Experts of a small language model.
Size: 9 layers, width 256, 75.7M parameters.
Experts: 128 experts in each of 9 layers, 64 SwiGLU neurons an expert, 4 picks a token, a softmax router.
Training: a variant of Muon for the experts, 7499 steps.
Below are experts of layer 6 (counted from 0) of a mixture-of-experts language model. Rows are named down (a neuron's output weights, with its number) and show model dimensions 0-255. Each number is 500 + 50 x the weight over its row's rms, rounded and kept within 0 to 999. Numbers have three digits each.
Before each expert's rows: "raises" lists some tokens whose logits its average output raises strongly, later layers aside. This comes from a sample of Wikipedia text that the model never trained on.

# expert 55
raises: "ism", "itis", "ment", "ments", "ists", " against"
down0:401534575612481499443533514416437503511454472504529480525518504498487507459463558521475499506515512431495447448518533570503547422498482546453475501493563526355437545500537444525392543492574491520566541403488485553520509532479527564529476368530488548518489517487537481430476550489512508417524438491470456606542512419434585560637421517491489578531464475536497495511499497462528512439504472496524420453520485519566427469458525454504524476505497529513552483381566478551443459472463533428540486521615503572532514529523472523500539430365468516498561510469487609475484568601573513609473466511587503465543434494556453518463530520488449499545608577443531473451490464517497468434503551464471519504582416490558455471526481559566441597432566637383527529404573510498500474537452413

# expert 9
raises: " the", " a", " one", " part", " in", " an"
down0:494491447555565467527598558561467518409568451520514435470488415432483544500480486474484584485470493459482553543551559478476527527409396432535432480486500493524650509413525481502385505431522505560424495508456488464522420505578533538513502475493552500474519421605443461428511502508479420489510420474518528509470446581482519513472545502516539482578360512481492563476420513463485453503504418538456490502437509563553537549446412537483507437431475523551533463562461509497512486496457472538546585467478492456471491470471514557496535434502514506520500452413449545419440426546448415429376512501601459535514559552416575463544454446426505491479484477477492486476405492560472523475546519546464475389544496694469481453509433436529371404570537507565530500500489525439578493538541498

# expert 88
raises: " and", " or", " (", " in", ",", " as"
down0:499600535469469568520377456634473539515484485447422528513504510542498484525599635458517502530479539473548509524538527422558477469438532576494493507502521496523433582495463545439460549507550419540489429482422604403558468505580390558453454549427476495566575456460452488426434506507440479455567501542506584582535459506549515521582547462466502441485463486547437536481535536485517579496495474420550503528508559541489394463538514461565477443517451464557465481503508405481522518483476531517459493551554564537463518406554591456521480505470460530534470409488458500517450444481540587506512578583558594460601616486605429535557497481465459546590512509532510408513534515570565514450570487567455541464519401508535456494456514476459527557468482554604492496535461479471408504463473604

# expert 87
raises: "sch", " details", "eu", "uel"
down0:580515458473549541451515457478475470535563562547547467519409578502475468447552531526497495579544494399463562456527510553449510482480469433447518491424587455408473533446487563511385504472491451505521543496550566495525522543465462560519569495510420470486526506511377551455485421546567601460524525393531488547399507423505521519465465386489489530517498536425403507504471546502528451546557508428528458485452521539445455493550550517441450513436434480532401429518476373486475528534566462462510488565464466574446463523527539574474567558526512530502441529509452479533411489530556580498641583551496429515637525530554486506543465508398525483527505517439378574509506424550342480532515537533454493587449486450450563454523467412587491436452512516485530486500474508570538514443496487

# expert 107
raises: " 12", " 25", " ", " 14", " 23", " 13"
down0:438520494498493461408534415542495442511459535544496483477495510454517491529512533481484501508430395455519449471510463479560436495508522537513524362524452474474495593557451582462515396489496430502452503395424476501473495430570457444512568473570523476501507471324480462525449465563513566504480525508431534532488541462528500508545458547497536461537550548428544379438526396451495500569516496446486640411552486513479466480491457531561568443586565464512500579456338512493507527484531576460507524464501559488425490444629576461546475503539491510462472545453528527437444543426448452459561552524496500430549521436602517521491481576450498461522437542485464491548506496552398489479462496475504656629425462519550454502569470553494516478518448513541548505430456522517524417564476424

# expert 53
raises: " times", " ", " n"
down0:558431490488510575424502526437441530551525441551546490524495398534587476454460431514540406486525522565529564486496535443510529536443473509453485409467482466467537480489485512456518519511500552534476507484523471491514522542462411452450528496529561522490598587437491556496473572527467544454489464503624565574410449574506492577471474390448437451472501577546462460512568495493531486522555494537488408508580497562538495527511453559486459494444439455457431551535417564536528437502613571499489536526536530398492477417529560559447435472458447566525488454478380483588536497387477413486466555492519481512500422622541464465459490462420519513496547446433491519502463405373430544501541511483591441443467489509435505403535571592445391551513591481495464559461599529506479553473539450

# expert 106
raises: ",", " for", " of", " to", " ", " and"
down5:480555540511526600498441496435449526502507525537464523559511489534521558487447543479504528516549444469469461457487489538531529579482481482445446462462531501515455494603549401588544517503516481576544520504566426555544445397500524505499515538475509431466428600475438485447503478459442477458448507491499615643545498519515472451447538491464484464453465589592460507519531453497536554480485492637415375591474502507598414529514529630489509513525516504470582560507605444548522485496545498512450466510432535522480549508491409490465432525614536524470532464512514443553392527481482621529564495554468556440503496480547416434414600579479598552582457500435455489555507435401461465506499489500475487448528460549453473412430506477444442551569495511488517535568504495506516611439574418

# expert 119
raises: " ", " a", " the", " in", " \""
down5:621485424519549396482411519494439574489635417540359410445462520461498513503419439485495514403465530507480515487513438499537496449435482453575477526514484445490533506478411464499437502503412542556497491422492547533526571437592497531534452485513573475490529366616574469535514449431480513484465361368504456469484469608472485488545574495505500567471552615475433470466480461482538395483512455491429469488611531535474402487474573423567468497545471576435473503461569519526497461451467523510499546503535487634465417545534513489509558566470526530520481490536598531493468518406467511528461491549497547481525510559534555437472555496512502494493530580473516413506412436448515427488493488490472486566543403466410532466512429507468468483509507488426510531435505499502471445538481472

# expert 49
raises: "\n", " Total", " Ref", " ", " Location"
down0:444536593416462472499390559410532530465523381512489472444508525477442534548525499446500454372560456515503459483475500475547534556611488549448526559564542481487564475476565515487408543393490442448496389468469527484477450435568502566504540511620490502532497558613467552555540498411513609460449499516416523562411473502534630530497554474542467529440488558544447521400369454516490542389479547536601526541523484533488474546511371531546481546574477519395449502470593536529581436505443476570436480467455504536498541451511517480471476579508486458567581481456422504483501463534436398504496501446582536550550517436503512521423563491492527450534543521517469566448543506574509491543524471531527502544561522536526455528534553573502561542489514573513481491467496444451560554511495454

# expert 89
raises: " in", " and", " |", ".", ");", " of"
down0:520404555453515428431488528472501512626492533500512462446492579527480563466421423404531472595436483590484555463483437557503560474485385508583532509513476526489417509443560541475483472539399440380555523546454557491549491408465539498476503502540444436492521521572479481563551533555558521512469525476542531479507481467525478505484449512518440518492526542458539509471492508532446518427544558491481535485477569397521478423469495451552431464479485523538489444408452494476483479425494452501517531461382452512402461560498481517524339373547626530516547526414539445485448437415497552561517540532539507585480483569436510472485487453421589574384477517463448529540522378441440466410515474495417581476563520482447514596480492537446514465560469480486457520460514575557558459528537517

# expert 121
raises: " ", " to", "\n"
down0:461545477493473455420440438576502493444439580473453446526586569482495529493530497412457528370492496418540514430510555542490467498556497501591445497460496403465511500543393520542441522536529462491507477562539426406497480394527512581496499429524526506486545493449379544545510531445477414568460530386608577493466506460534491517476457445447510395428499566485585490512562566460511495396454513510529432501472489476504456507514485584516446457487451449463535565536574460496504401485469494516414488624555522491605443501501459507607548538485547525491432462511638494551613529548552484535489482497471481597490479420442485407471497456592548513484542533498512490538517362526468530489450499482551537495542578483522527563537483498445431595503580503470426475475576456523444463523487523

# expert 69
raises: " —", "\n", " ", " –", " -", " \""
down0:525633476499459518499395520594559556513328504479537531507470579559471451517477493521436470546456461523499522509570448508507567563517474529550520488594475548418561478527559476510468513500522541480556524577568559541490457472469473510568480395546546531468496540494558515519455551545495428506501577539482529505428554472507545554466581548556499352556531602508508448539532543539449455438566510513470423455440601506604477436475575539515570489549442487502500568496532460532638546546500457519401517632561430534476398504483537607484470491548445549468557518426538548526498566584484543475621559531552434575475512551443482461492537484550489524514559471439533510441480436493507451492492527560521411501533444579503538539502502566519566553558537513415465542428526483450478471505561462